python train.py --n_layer=17 --d_shared_expert=0 --activation="xielu" --router_score="softmax" --balance_loss=0.0178 --router_z_loss=0.001 --init_std_router=0.0336 --vocab_size=11198 --optimizer="cautious_adamw" --lr=0.00125 --beta1=0.95 --beta2=0.98
Below are experts of layer 3 (counted from 0) of a mixture-of-experts language model. Rows are named router (the router's row for the expert), up (a neuron's input weights, with its number) and show model dimensions 0-127. Each number is 200 + 20 x the weight over its row's rms, rounded and kept within 0 to 999.
Before each expert's rows: "comes after" lists some tokens at least twice as common just before its tokens as in all text. This comes from a sample of Wikipedia text that the model never trained on. Tokens count by the router's weight.

# expert 11
comes after: " |", "\n", ".", "==", " =", ")"
router,163,182,211,218,192,181,176,226,222,189,186,196,201,184,145,211,203,191,222,213,200,188,200,208,235,200,211,217,207,197,227,181,179,218,206,201,218,210,229,184,173,212,180,221,167,198,182,196,173,219,206,212,172,169,206,210,213,186,200,190,193,211,202,195,231,161,175,187,204,223,179,166,184,201,176,188,188,215,219,209,214,187,198,181,220,219,207,207,216,231,175,209,191,168,180,190,212,222,182,187,196,204,179,220,169,200,181,233,192,244,197,173,212,230,167,209,163,184,210,224,190,244,175,191,203,168,247,205
up0,184,218,210,207,162,219,197,169,189,161,187,196,181,176,188,219,207,197,163,230,174,224,206,196,179,169,199,239,218,220,207,237,211,190,192,192,222,203,187,175,218,206,214,187,178,200,181,177,223,210,217,251,182,173,178,211,192,209,202,173,177,216,198,193,186,222,182,192,186,214,188,203,207,191,189,193,218,222,203,163,212,239,218,254,207,198,195,238,221,220,193,160,229,178,197,186,193,184,220,180,154,186,207,233,159,197,202,197,202,223,197,223,206,195,219,183,188,196,212,219,183,212,218,208,213,227,191,191
up1,250,162,193,160,186,207,214,194,212,213,224,194,196,188,218,206,194,221,217,211,199,206,177,193,183,235,217,207,244,196,222,152,200,215,197,188,221,194,250,205,185,172,203,240,211,190,191,186,207,217,194,180,201,182,208,164,204,194,197,191,195,205,215,221,232,195,206,205,165,196,210,194,232,206,252,193,175,200,196,198,195,204,201,190,200,194,183,164,175,176,205,214,174,192,225,176,209,190,219,212,213,196,227,182,193,173,151,203,197,192,203,189,193,204,167,194,195,220,200,261,242,211,172,217,198,201,197,194
up2,197,213,199,206,248,167,243,186,200,204,197,196,197,190,221,198,198,223,237,197,232,209,196,198,185,206,214,196,125,200,202,213,200,206,202,188,171,201,250,154,197,200,173,223,190,176,200,217,203,216,195,223,201,168,227,178,167,197,176,244,198,208,233,173,207,190,202,190,175,208,230,214,187,200,189,211,196,203,193,212,198,187,190,172,193,206,188,191,203,236,220,206,233,175,180,219,171,243,184,218,216,184,217,204,201,194,216,205,201,205,179,204,196,189,183,207,178,230,211,224,192,257,203,191,211,193,198,213
up3,192,193,172,187,159,214,221,186,182,219,192,234,204,218,211,182,213,188,201,185,178,218,206,211,196,165,227,176,206,183,191,162,213,186,198,194,222,189,231,194,245,223,184,197,215,170,216,175,179,180,214,228,161,219,211,214,200,181,183,242,195,195,216,184,180,183,214,248,193,177,196,199,213,222,211,211,188,212,220,184,223,220,173,208,197,183,195,168,173,181,200,246,192,208,221,171,224,194,197,202,229,180,197,217,206,204,191,208,213,220,191,188,186,160,184,256,190,192,219,223,195,185,191,210,170,195,209,232
up4,197,169,216,179,173,195,157,226,202,189,203,201,178,182,210,218,198,213,190,186,135,172,181,162,239,197,176,184,181,212,180,202,172,190,181,204,207,188,184,233,207,230,220,143,197,188,203,246,209,206,229,207,199,203,182,194,210,218,198,209,217,207,214,195,196,196,198,188,185,182,184,215,205,217,206,188,216,222,194,216,181,209,205,169,217,248,197,181,206,205,195,180,214,221,191,215,206,194,218,173,151,218,244,155,186,194,187,206,196,183,233,191,223,213,210,202,215,228,215,191,196,181,208,216,204,201,191,232
up5,222,181,189,239,192,201,169,217,196,185,201,207,195,219,179,217,197,201,217,179,240,208,205,234,201,172,210,229,158,216,188,196,220,156,206,201,189,191,201,176,230,186,198,256,186,189,183,182,188,197,273,220,179,202,184,218,186,191,217,227,202,187,188,208,180,201,187,168,188,186,181,209,213,198,220,188,182,221,213,237,203,197,187,182,205,196,196,186,207,185,194,196,209,189,222,197,204,199,234,209,212,195,218,244,197,196,206,207,208,230,207,198,190,181,171,223,179,198,189,169,200,257,155,210,182,185,196,192
up6,207,176,182,214,213,229,189,199,187,213,183,232,155,210,208,206,172,221,170,182,150,200,191,184,207,215,199,190,204,197,235,220,169,215,197,183,194,169,237,194,210,211,224,196,214,206,221,180,214,189,218,250,195,168,183,195,227,211,224,245,176,182,184,228,194,173,213,209,221,203,191,192,208,181,193,195,207,180,205,186,214,234,176,202,218,185,197,183,186,189,192,202,224,233,210,195,204,178,197,194,189,166,165,255,191,201,177,233,201,211,216,192,175,180,219,191,218,185,220,244,200,203,216,180,187,176,193,217
up7,236,199,174,164,219,196,202,220,200,219,215,219,204,203,224,176,196,164,208,225,197,205,212,208,157,214,192,203,224,209,204,173,237,198,201,183,189,204,240,208,214,206,207,229,230,197,203,150,168,196,182,182,179,208,230,187,220,224,219,177,198,229,209,211,187,191,189,224,224,204,162,190,186,174,171,212,193,212,230,175,194,206,203,213,209,209,225,139,228,215,195,233,197,183,206,195,240,183,212,223,219,225,202,193,186,195,197,203,186,189,216,217,168,151,207,200,188,198,174,201,170,203,190,190,209,179,225,195
up8,218,187,196,224,199,211,179,183,197,196,200,212,228,232,159,194,200,208,226,201,266,174,212,239,199,172,199,246,178,209,171,192,216,172,212,194,180,197,183,191,224,184,183,242,186,180,191,185,191,218,236,179,177,210,185,230,179,196,215,229,206,191,209,210,205,197,168,175,209,174,198,192,203,208,239,192,188,172,198,229,190,198,192,192,197,195,193,199,204,179,180,189,173,225,218,194,203,209,217,201,210,201,185,221,196,189,206,227,211,216,193,188,205,191,182,217,185,184,194,174,202,241,117,203,187,198,209,199
up9,192,235,206,162,207,204,211,186,193,184,204,194,211,189,242,216,189,201,219,209,226,233,178,240,176,216,183,219,139,200,200,198,219,239,223,195,204,210,206,185,172,225,178,185,190,206,190,184,196,202,203,190,195,157,196,180,170,205,195,150,192,210,164,199,196,211,202,181,192,251,196,201,193,208,230,198,208,228,194,206,194,176,187,196,204,198,200,189,205,224,190,212,154,141,200,214,206,214,177,191,211,171,243,190,212,193,216,207,197,203,230,201,187,182,195,241,180,217,214,233,184,201,190,199,205,175,193,198
up10,201,265,208,190,220,183,225,213,204,222,207,192,231,187,227,193,220,201,229,242,253,215,188,200,167,217,188,200,158,192,207,166,229,204,214,188,184,206,238,172,184,211,205,198,186,186,220,208,194,217,186,181,229,199,201,159,140,186,199,173,188,208,202,180,195,171,202,191,195,198,219,205,189,210,228,202,202,227,192,216,202,185,191,184,204,203,198,183,206,247,186,239,174,174,195,217,213,225,166,208,231,174,206,184,210,192,212,202,189,176,207,189,184,189,188,222,188,201,201,211,186,194,178,194,210,163,213,197
up11,223,207,210,205,198,223,198,198,195,233,203,220,229,203,215,205,173,204,189,195,150,210,215,177,223,244,206,178,196,188,215,224,210,196,185,188,198,185,220,180,197,203,222,221,191,186,226,239,224,212,239,198,182,203,215,207,257,176,209,222,206,210,228,206,204,208,224,190,194,205,189,187,206,212,197,195,196,214,206,198,193,197,202,221,211,202,214,156,209,173,187,245,203,236,175,201,232,223,218,223,194,248,233,189,190,207,215,157,164,186,192,196,192,196,198,223,219,228,199,157,224,171,209,206,175,193,171,217
up12,216,199,213,196,217,222,206,177,190,216,197,192,171,160,205,214,190,217,206,181,193,211,195,220,149,219,192,236,195,198,192,219,193,204,217,198,174,206,223,174,203,209,201,188,200,195,209,158,225,216,210,232,175,185,178,200,188,229,216,222,185,210,223,190,221,210,198,197,183,214,220,215,199,151,203,215,179,208,204,163,211,214,227,166,237,197,204,171,216,174,208,221,183,208,235,211,176,223,207,247,182,171,175,198,203,208,186,229,215,190,245,219,177,181,206,172,156,207,195,189,179,190,184,205,180,157,212,195
up13,215,165,198,205,209,191,215,219,242,185,218,215,161,205,163,211,229,178,179,186,230,199,192,187,175,252,198,242,230,210,215,211,213,211,189,185,200,192,198,169,200,156,192,211,212,203,203,206,207,235,214,252,188,220,207,215,173,178,210,214,220,202,216,186,206,201,209,209,177,200,192,199,204,218,220,178,210,185,170,162,195,167,217,224,193,179,198,217,187,186,210,223,217,190,200,200,232,178,224,209,189,185,171,201,172,220,187,188,202,179,222,215,215,222,139,205,211,185,199,206,226,197,205,169,175,220,201,197
up14,199,231,217,199,210,196,189,182,199,152,179,234,177,182,207,190,203,217,199,152,171,221,200,156,216,206,177,185,186,219,172,224,150,211,225,187,206,176,169,216,198,241,212,170,203,211,192,212,209,177,217,219,194,164,175,182,205,210,210,236,222,190,222,196,203,209,199,219,227,226,201,203,190,167,168,180,216,183,199,186,211,211,208,217,212,231,190,193,193,190,214,183,189,202,191,190,206,199,211,185,157,168,205,169,205,203,178,188,196,199,257,215,202,208,207,207,228,196,222,211,201,171,237,212,200,187,225,213
up15,208,210,197,234,199,195,156,180,197,206,203,211,182,194,238,186,172,201,158,188,180,206,217,211,213,209,225,172,197,169,237,208,182,240,201,198,205,154,170,219,172,200,206,187,203,223,206,234,219,207,207,201,211,168,191,215,199,184,234,228,172,180,198,193,225,183,198,216,195,251,176,203,197,195,171,179,211,164,198,210,213,207,187,222,211,215,191,215,228,203,198,185,187,214,198,211,175,203,213,190,203,200,171,186,203,195,160,202,202,163,250,200,207,204,203,176,219,204,207,234,238,205,230,214,175,226,218,202
up16,206,168,224,218,204,220,203,191,179,231,203,210,207,199,205,181,170,204,187,237,196,224,178,221,198,172,203,196,207,211,203,197,202,171,223,185,221,170,249,184,225,193,195,217,189,181,202,162,181,178,202,243,170,206,204,175,224,209,183,214,204,237,208,212,184,204,215,216,189,181,187,191,223,209,210,210,199,210,200,176,196,199,163,207,223,204,184,181,231,180,196,163,242,180,223,177,215,195,194,190,180,172,175,231,184,184,215,181,219,193,175,223,187,153,204,209,162,186,192,209,152,230,209,203,187,221,181,219

# expert 31
comes after: " of", " in", "\n", " to", " at", " from"
router,196,223,213,208,183,180,181,218,225,211,179,179,204,185,183,194,198,188,211,210,215,199,178,206,245,179,215,229,214,188,221,184,163,215,206,212,225,217,235,192,189,182,208,209,160,212,164,203,167,220,219,207,208,165,198,218,187,177,227,236,217,232,179,213,222,172,182,183,214,224,183,170,188,225,200,204,174,174,230,211,235,181,179,185,217,214,217,197,212,220,164,218,209,168,195,217,209,231,187,197,178,202,190,221,170,201,165,191,177,209,216,175,227,196,173,215,203,231,211,189,200,221,178,184,185,175,216,224
up0,187,182,145,209,213,216,199,205,191,178,207,187,223,186,190,196,184,177,206,226,176,189,196,184,183,183,223,177,230,197,207,176,176,212,173,201,230,214,197,264,188,171,187,222,210,197,193,208,209,180,198,178,205,189,226,231,182,213,207,208,239,196,228,202,191,227,202,168,180,198,195,212,186,174,225,207,215,169,194,200,184,213,238,173,194,176,227,212,160,206,214,183,176,207,182,217,192,184,197,199,207,166,188,207,198,214,173,187,152,185,200,203,184,209,213,195,186,207,190,220,140,201,155,193,196,221,180,214
up1,188,186,213,173,218,207,210,202,211,207,173,156,203,218,203,203,185,217,154,230,214,163,206,200,204,190,203,196,190,220,212,203,214,208,193,201,167,182,195,203,196,197,198,216,232,196,189,188,198,178,195,205,217,202,201,187,201,197,203,206,179,224,245,220,163,214,211,213,205,239,197,201,215,183,176,199,207,147,203,182,183,203,199,173,204,212,241,208,184,192,206,187,161,205,194,261,191,200,194,193,148,193,186,180,205,172,185,198,204,227,214,176,174,212,235,195,227,217,255,243,163,203,188,208,212,193,200,217
up2,220,204,228,218,151,205,211,183,210,199,195,203,222,181,149,188,173,231,214,230,218,216,193,211,240,209,192,189,239,201,202,174,211,191,174,171,220,219,205,213,182,202,228,200,187,182,201,224,172,200,217,185,187,216,206,236,164,195,169,172,226,224,185,213,226,192,179,182,229,195,225,210,167,214,230,196,208,215,206,183,225,203,223,213,187,200,192,199,200,194,187,182,214,236,203,214,176,195,186,223,194,213,199,197,208,215,195,164,173,218,155,197,216,173,211,204,180,142,193,179,235,192,197,185,193,195,182,207
up3,199,227,241,187,194,229,192,230,182,192,222,237,197,208,199,181,192,204,148,182,192,131,229,196,216,211,146,209,195,188,224,176,190,216,218,190,191,196,183,199,183,187,178,198,218,187,215,183,187,195,221,241,196,200,205,197,206,204,235,232,195,154,194,209,184,206,227,203,201,196,210,173,188,179,186,206,202,170,209,182,186,168,203,216,203,213,221,163,220,235,188,198,194,204,196,220,219,175,221,207,211,203,194,184,198,194,182,217,238,216,225,226,189,225,205,215,238,185,213,217,184,174,197,228,215,202,215,199
up4,166,176,172,180,175,227,225,206,176,168,181,214,188,196,246,227,200,205,208,189,185,196,193,194,227,188,226,199,183,195,190,219,187,182,152,210,191,227,195,212,179,211,185,172,175,205,202,216,234,201,198,171,162,215,193,234,194,174,256,196,215,206,243,221,180,210,202,179,171,197,194,239,191,211,170,214,167,216,195,174,208,193,196,194,192,208,195,203,160,186,218,201,166,181,224,179,203,202,185,200,213,206,187,198,205,217,197,217,190,197,193,177,252,180,214,221,197,229,216,214,192,198,201,212,175,213,172,186
up5,209,224,233,202,208,179,200,224,235,239,198,205,214,215,164,206,213,213,151,167,194,185,177,187,205,249,172,212,234,164,193,163,199,214,192,203,216,199,197,211,195,189,212,200,223,210,209,217,177,210,205,235,249,237,227,222,199,190,237,229,195,198,184,200,185,206,192,214,213,195,235,183,193,162,241,178,196,204,179,211,205,214,211,186,198,190,203,199,230,200,188,156,172,206,163,200,196,194,218,200,235,203,202,210,222,229,163,202,209,196,193,195,205,217,203,205,226,194,181,204,195,199,208,218,195,236,201,206
up6,223,172,189,191,165,235,204,175,219,220,203,243,219,186,219,159,202,225,236,241,206,233,205,188,225,158,193,176,214,219,187,177,214,171,195,187,211,232,211,185,204,198,192,163,195,205,229,214,165,214,183,180,189,207,217,213,175,183,172,213,209,177,204,199,236,204,202,221,221,209,193,194,202,254,225,225,200,216,233,189,213,190,214,188,190,206,209,198,191,184,207,212,213,216,195,198,215,206,191,188,193,217,208,179,188,234,186,194,194,227,165,209,190,156,172,187,196,198,194,179,195,185,218,167,233,174,196,196
up7,220,242,215,182,183,229,209,221,197,166,209,198,197,201,198,151,190,191,178,169,186,158,209,197,219,238,168,200,186,202,196,221,190,217,213,226,213,220,165,236,211,224,191,197,204,204,213,211,217,195,199,242,201,206,220,231,186,184,246,239,242,187,204,192,214,210,192,169,192,169,201,224,183,192,214,201,213,185,229,203,213,192,206,199,174,184,225,216,213,223,219,173,194,215,214,199,214,192,202,213,201,193,179,180,207,216,152,181,223,188,227,197,232,211,196,220,234,233,192,194,204,180,193,229,171,191,209,209
up8,176,206,178,176,190,174,234,228,181,212,183,199,192,181,227,199,192,201,165,202,225,236,197,194,198,195,213,201,202,207,227,237,223,203,194,189,177,195,214,197,203,206,213,225,210,222,158,170,156,192,178,222,198,206,232,165,181,218,201,163,177,228,218,229,188,215,195,183,218,219,199,210,198,172,219,228,203,193,194,196,198,165,157,207,226,241,185,224,184,192,180,223,193,201,207,252,200,197,193,208,174,218,194,196,198,188,213,217,211,176,215,195,180,174,225,191,207,160,219,172,221,214,223,180,174,194,177,200
up9,208,217,225,191,192,200,202,227,211,211,230,207,218,202,184,213,190,176,162,170,186,175,237,199,209,203,159,204,189,185,186,172,179,223,206,189,202,190,168,229,188,201,163,234,202,170,190,175,213,188,211,223,198,194,206,197,204,201,237,230,169,160,199,198,167,205,200,210,195,190,220,168,167,194,200,197,209,194,202,172,180,192,198,186,188,194,224,191,245,212,176,164,176,217,163,215,193,189,204,217,202,192,213,203,218,189,170,226,236,156,213,196,188,236,217,230,221,206,220,216,180,197,185,245,192,205,207,214
up10,227,196,218,175,197,244,198,185,220,227,178,226,216,201,218,145,225,260,224,209,201,208,204,205,229,168,204,175,219,224,193,197,200,190,205,192,212,241,210,205,217,197,208,170,198,225,224,208,170,194,205,171,196,198,215,221,164,181,167,183,226,216,213,209,230,215,201,216,213,197,191,204,195,228,221,221,210,214,235,209,223,186,205,210,213,198,225,180,182,191,211,199,222,211,210,205,230,235,199,168,201,222,212,189,179,237,188,186,195,236,176,192,222,185,186,203,199,181,189,195,194,187,215,166,246,214,199,200
up11,200,217,228,188,207,212,189,203,222,219,189,173,198,190,211,192,188,197,166,161,219,184,179,229,176,224,176,232,194,178,210,154,185,214,201,199,232,182,218,174,195,196,201,223,174,222,187,173,196,234,202,242,204,193,194,174,224,193,223,235,173,223,187,168,222,162,181,215,219,212,189,193,224,203,196,212,166,224,215,214,238,179,175,199,207,224,201,185,246,217,169,230,187,198,218,233,192,218,179,190,199,214,183,200,177,214,199,219,203,206,225,192,187,174,197,197,207,195,245,193,200,218,205,210,194,203,240,212
up12,222,180,221,174,173,200,231,221,218,201,205,172,199,177,227,192,192,221,245,210,174,229,164,197,200,153,244,222,186,222,214,224,204,202,193,186,222,187,195,214,206,160,195,182,198,221,187,157,172,194,211,184,196,204,228,216,175,229,226,144,209,251,179,211,209,215,177,188,199,205,191,217,189,198,225,216,213,215,190,211,219,220,157,227,211,172,202,200,186,191,222,188,200,190,202,225,191,218,197,203,196,218,188,172,193,219,186,212,201,213,197,198,204,191,213,179,177,187,205,196,225,206,224,205,164,184,181,179
up13,180,214,207,193,201,221,227,215,190,181,201,211,203,194,214,202,199,182,180,213,219,214,243,222,233,166,229,196,213,188,224,186,202,207,219,192,209,171,204,222,179,191,198,197,208,174,238,171,217,189,225,213,204,171,202,215,230,200,206,198,222,176,218,216,157,205,230,220,202,195,212,203,175,197,185,227,226,172,252,192,201,175,175,195,204,201,255,203,219,186,199,189,180,227,196,226,233,184,190,215,211,200,235,189,211,186,173,227,217,211,227,166,190,241,211,205,196,215,202,205,162,194,202,237,235,210,211,191
up14,204,174,208,205,181,210,196,194,204,222,177,213,217,197,199,195,181,191,236,250,184,232,211,183,234,211,259,173,219,200,190,228,193,176,182,203,245,233,209,230,196,175,203,207,221,210,191,198,181,194,214,181,192,179,219,236,194,207,190,234,217,194,231,227,199,193,200,191,194,207,203,207,236,209,226,220,206,190,190,210,184,229,203,172,194,178,223,195,154,203,234,182,220,193,207,191,202,193,230,220,166,185,217,221,202,217,208,176,207,161,157,225,188,189,218,174,181,206,184,218,177,191,205,175,214,196,177,198
up15,188,185,211,207,188,163,237,182,215,181,191,236,168,207,207,188,214,200,210,178,232,209,221,192,198,185,205,198,208,203,181,192,164,191,227,239,189,210,186,199,211,186,190,185,209,215,224,186,210,193,191,212,193,170,177,198,222,215,201,209,199,181,172,241,194,171,218,205,164,224,205,203,175,209,247,240,225,194,216,171,186,189,142,188,192,181,187,186,237,192,188,213,250,216,189,201,238,190,219,218,222,240,210,174,195,198,190,228,206,166,220,179,182,202,197,196,204,226,192,196,171,202,224,221,198,193,189,194
up16,183,196,197,183,182,191,249,185,211,197,202,212,202,200,195,197,153,229,182,214,199,230,180,215,240,206,255,206,199,210,200,232,198,198,195,206,240,196,207,202,204,174,205,233,207,245,182,190,213,203,199,171,201,172,208,213,162,184,175,228,181,196,197,179,197,208,205,198,215,221,172,210,192,213,210,221,232,196,216,212,187,195,148,215,196,203,173,201,225,185,226,174,196,194,201,221,205,219,194,195,151,177,196,166,191,177,207,234,204,187,211,198,200,201,213,163,176,231,222,157,231,184,216,193,199,191,188,191

# expert 19
comes after: "\n", " a", " to", "\n ", " However", " can"
router,195,218,198,216,182,195,184,208,211,170,178,147,221,173,193,193,208,181,167,200,218,178,218,225,221,201,219,207,174,184,211,185,178,212,212,208,222,207,200,187,174,203,207,197,164,219,171,191,182,227,229,213,204,157,183,205,198,177,230,237,230,219,180,195,228,168,168,188,184,220,180,170,175,208,212,179,184,202,213,213,222,169,177,177,219,236,226,200,185,219,164,221,215,178,224,203,224,227,192,192,194,212,172,197,162,203,188,203,188,201,203,172,225,210,183,209,211,202,190,204,205,221,163,189,183,173,229,204
up0,210,172,187,209,210,208,204,190,193,200,182,213,196,188,162,187,162,188,225,210,167,192,220,208,173,216,217,190,218,215,200,242,188,203,191,191,209,179,199,210,196,184,198,196,200,212,219,213,180,196,226,157,179,194,169,201,178,198,189,189,218,196,181,195,220,185,182,230,191,206,198,192,231,211,203,200,212,197,197,201,186,208,197,225,181,208,183,180,213,188,188,188,229,202,245,176,182,178,198,195,171,176,182,167,214,214,221,158,179,141,196,201,205,196,228,162,141,214,176,197,226,207,190,147,195,181,169,168
up1,162,207,174,262,189,179,212,185,189,228,231,193,195,213,211,224,215,202,182,166,153,198,202,213,221,215,202,205,219,170,173,196,199,165,193,180,206,203,214,219,183,176,150,199,211,199,197,198,226,185,191,214,200,197,182,205,170,215,203,192,166,232,151,198,206,195,198,192,176,176,235,188,183,210,168,176,203,175,196,192,202,209,156,192,189,203,210,216,211,198,210,153,181,194,204,224,181,215,231,231,198,206,181,202,209,195,226,193,219,205,203,201,157,181,218,197,189,227,211,165,187,194,176,217,205,198,199,217
up2,200,202,184,180,201,196,197,209,228,188,215,209,222,206,207,203,186,225,192,223,187,232,216,208,186,175,205,230,168,223,203,181,207,208,216,196,204,186,208,158,198,189,187,153,194,225,228,230,177,194,199,228,231,217,186,183,217,185,217,204,222,166,210,144,198,186,154,178,164,183,187,214,218,196,212,216,207,201,205,205,206,179,214,179,216,176,199,206,199,212,200,193,232,197,175,193,195,205,207,167,224,232,183,209,217,217,229,265,184,200,253,197,196,235,187,186,227,182,220,216,210,211,211,189,173,191,213,193
up3,179,199,221,229,184,199,206,185,178,231,220,208,205,206,219,211,205,205,213,164,191,200,227,217,218,213,184,200,205,194,225,194,203,237,208,165,203,189,205,156,157,195,191,225,178,174,202,193,222,220,213,158,209,183,207,178,172,199,162,178,191,253,216,213,196,205,188,179,184,213,173,196,197,218,195,176,223,224,209,216,200,211,203,226,209,216,187,192,232,204,209,209,201,191,176,215,233,221,212,185,207,210,236,177,203,181,218,199,183,169,228,167,194,214,205,234,137,184,210,184,158,192,222,204,202,182,211,201
up4,214,177,193,196,225,165,206,200,203,181,196,179,226,189,229,193,229,208,217,229,209,190,221,235,218,222,176,210,220,174,212,148,216,202,201,186,234,194,209,200,229,176,204,223,170,191,165,162,206,249,193,167,222,202,178,197,179,185,186,179,216,176,217,169,181,173,215,194,197,185,213,212,190,234,179,199,197,217,194,200,209,203,225,208,195,202,201,182,204,182,213,201,185,213,198,217,188,180,194,230,225,201,208,227,209,206,212,168,148,194,212,198,193,152,207,170,196,238,206,209,189,173,165,202,199,173,182,208
up5,190,212,218,242,178,221,212,161,197,202,212,195,184,207,206,224,212,212,193,167,228,182,241,211,213,238,206,188,207,188,208,198,216,212,207,175,235,212,208,188,154,212,187,228,204,190,205,162,234,182,208,172,238,180,189,218,223,221,168,192,160,239,210,201,191,188,235,200,182,224,204,191,212,212,201,190,208,210,202,203,212,235,191,222,199,227,192,227,163,192,195,206,220,215,190,233,205,209,242,211,204,188,220,179,200,172,209,216,205,183,238,183,174,189,225,227,174,212,231,201,170,184,203,202,201,208,212,198
up6,200,175,195,203,229,201,217,191,184,162,190,208,202,161,186,187,195,190,211,179,194,190,183,218,202,236,201,193,182,187,197,181,216,184,181,184,214,205,191,195,196,189,201,211,211,184,183,209,193,185,227,162,206,176,168,252,197,207,194,148,171,196,170,210,194,217,161,181,230,231,162,207,180,207,228,171,230,219,161,194,219,204,195,189,184,240,228,172,176,199,199,191,179,214,213,219,218,209,206,208,216,199,201,214,178,167,223,167,180,204,169,210,208,192,234,175,176,230,196,200,213,185,171,227,208,192,215,218
up7,207,169,203,206,205,197,204,227,196,196,205,200,216,184,232,185,258,185,188,216,226,190,213,227,224,226,208,213,196,205,225,169,228,192,184,203,203,184,191,201,219,217,180,223,188,227,175,175,211,216,214,173,206,189,188,216,175,171,178,190,227,180,232,167,178,179,206,191,211,189,203,203,201,220,219,227,206,219,209,187,205,214,209,223,200,221,211,186,167,180,196,188,205,209,192,219,171,172,202,224,220,207,207,195,227,196,208,198,172,182,183,211,179,176,203,177,152,265,183,247,172,190,155,202,203,210,174,201
up8,194,198,199,244,210,206,225,183,189,219,214,221,187,171,205,194,201,198,186,174,204,165,232,245,199,212,193,187,198,203,238,248,210,224,194,166,214,214,224,213,172,208,212,200,183,206,211,190,198,192,226,173,191,208,171,218,182,200,202,169,185,197,167,223,212,211,195,210,172,227,172,203,215,194,191,160,213,198,215,183,209,203,182,230,195,228,197,218,191,189,200,198,209,214,167,204,211,206,219,206,217,207,171,201,211,183,235,173,190,171,210,175,182,212,206,227,138,200,201,140,213,214,204,211,232,227,202,210
up9,235,247,187,176,201,214,229,184,215,197,201,166,209,197,210,204,219,231,229,186,213,213,217,205,220,202,218,181,182,209,176,198,207,212,211,222,221,220,175,201,210,235,214,209,206,191,169,215,187,198,198,261,223,227,169,199,185,197,230,157,230,186,204,169,181,207,224,156,156,209,207,198,165,191,232,213,196,204,186,213,203,186,184,213,198,171,201,215,187,183,226,214,191,189,142,193,192,200,225,188,216,175,212,215,213,253,193,213,223,215,203,208,200,215,210,186,208,205,183,191,178,188,195,208,200,196,181,204
up10,196,220,205,181,191,221,203,195,216,193,191,177,205,207,189,167,209,187,186,209,187,208,164,209,215,210,245,205,196,185,197,176,223,191,235,197,205,174,192,238,235,173,233,202,205,190,215,186,162,183,177,174,215,183,215,229,213,202,184,192,225,191,185,150,206,207,189,227,200,182,188,205,193,180,215,209,179,170,193,234,219,171,187,208,197,190,201,187,206,200,207,190,228,199,216,171,185,197,204,205,202,154,202,252,206,252,207,197,188,186,214,210,234,219,185,193,191,173,168,195,209,241,158,158,194,195,205,214
up11,211,224,209,228,199,186,164,206,205,208,184,207,229,154,183,189,183,209,201,162,228,205,207,215,203,228,200,221,204,176,221,194,181,222,193,224,196,198,175,212,205,216,182,212,193,224,170,204,190,214,227,242,201,162,181,224,198,174,214,184,193,205,169,181,223,159,175,194,215,236,182,166,215,199,213,210,162,198,217,225,230,192,181,181,219,234,216,230,202,216,167,181,191,197,177,204,196,242,195,171,208,171,194,214,180,200,190,224,192,234,198,173,206,229,203,217,209,212,196,212,207,234,200,168,188,190,225,209
up12,217,218,202,213,186,212,232,214,185,213,199,186,180,193,205,186,198,218,155,150,213,217,195,194,240,213,220,199,185,158,184,202,222,205,188,214,192,181,222,216,213,210,204,197,220,172,208,172,212,181,226,194,170,186,175,208,225,217,187,232,207,201,193,179,225,197,207,224,212,198,197,188,175,191,228,205,215,203,182,197,222,188,177,211,195,244,242,160,184,191,223,226,140,215,207,197,225,226,210,202,210,157,210,199,213,172,211,193,194,207,165,185,218,181,203,197,154,182,188,213,230,208,189,198,171,208,202,220
up13,186,182,203,198,212,198,197,194,212,183,211,206,175,196,187,179,211,184,200,202,263,205,219,244,170,179,182,170,201,206,219,211,198,190,205,212,190,180,221,160,218,225,228,170,188,218,192,214,215,187,189,196,208,213,173,196,163,220,203,236,218,201,196,213,225,198,229,208,213,215,212,208,199,209,222,213,132,190,198,160,221,197,238,222,221,207,205,203,222,189,194,202,173,191,190,199,208,202,223,158,256,202,166,196,205,206,210,172,215,207,164,172,198,204,195,177,210,207,185,201,236,192,232,173,203,213,198,203
up14,214,206,235,193,213,231,196,188,192,248,201,218,191,189,220,170,199,208,185,217,172,165,184,201,184,185,202,207,168,217,201,142,206,225,213,180,207,187,209,179,211,174,227,177,204,209,221,180,201,197,208,171,203,223,212,176,202,180,186,209,202,225,220,201,215,157,165,211,202,190,192,158,202,224,177,178,203,221,189,215,211,218,212,219,205,200,179,213,231,226,211,235,195,189,227,192,199,177,181,187,213,211,139,232,215,198,226,193,219,238,187,206,201,173,200,205,208,173,179,179,230,203,229,197,204,224,196,194
up15,216,218,190,220,175,191,219,197,202,181,215,164,206,216,228,185,213,201,200,207,167,222,187,160,164,178,227,208,213,225,199,185,220,200,205,157,232,240,176,217,207,189,168,181,193,226,176,204,206,182,206,223,221,176,182,210,198,200,186,214,213,218,210,227,195,210,194,205,201,182,219,204,269,199,254,184,209,249,194,218,189,207,217,216,206,208,182,238,188,200,203,220,211,214,209,207,166,184,197,190,183,196,175,205,144,218,197,185,184,217,187,203,200,172,186,186,219,214,197,194,163,203,204,194,185,197,190,211
up16,243,215,181,201,228,205,197,190,205,204,201,190,186,192,233,180,223,172,208,186,230,174,206,224,199,204,182,164,208,214,237,217,206,183,170,187,216,206,207,205,196,218,222,193,208,234,209,172,202,195,223,160,207,201,194,260,194,191,219,185,183,213,178,204,218,224,183,213,196,247,207,201,189,193,214,198,204,201,198,196,238,204,192,242,201,202,197,183,201,189,207,211,217,215,204,237,183,220,204,224,218,209,168,197,208,162,204,163,157,205,181,188,195,220,213,217,154,207,181,185,250,196,169,190,228,223,199,195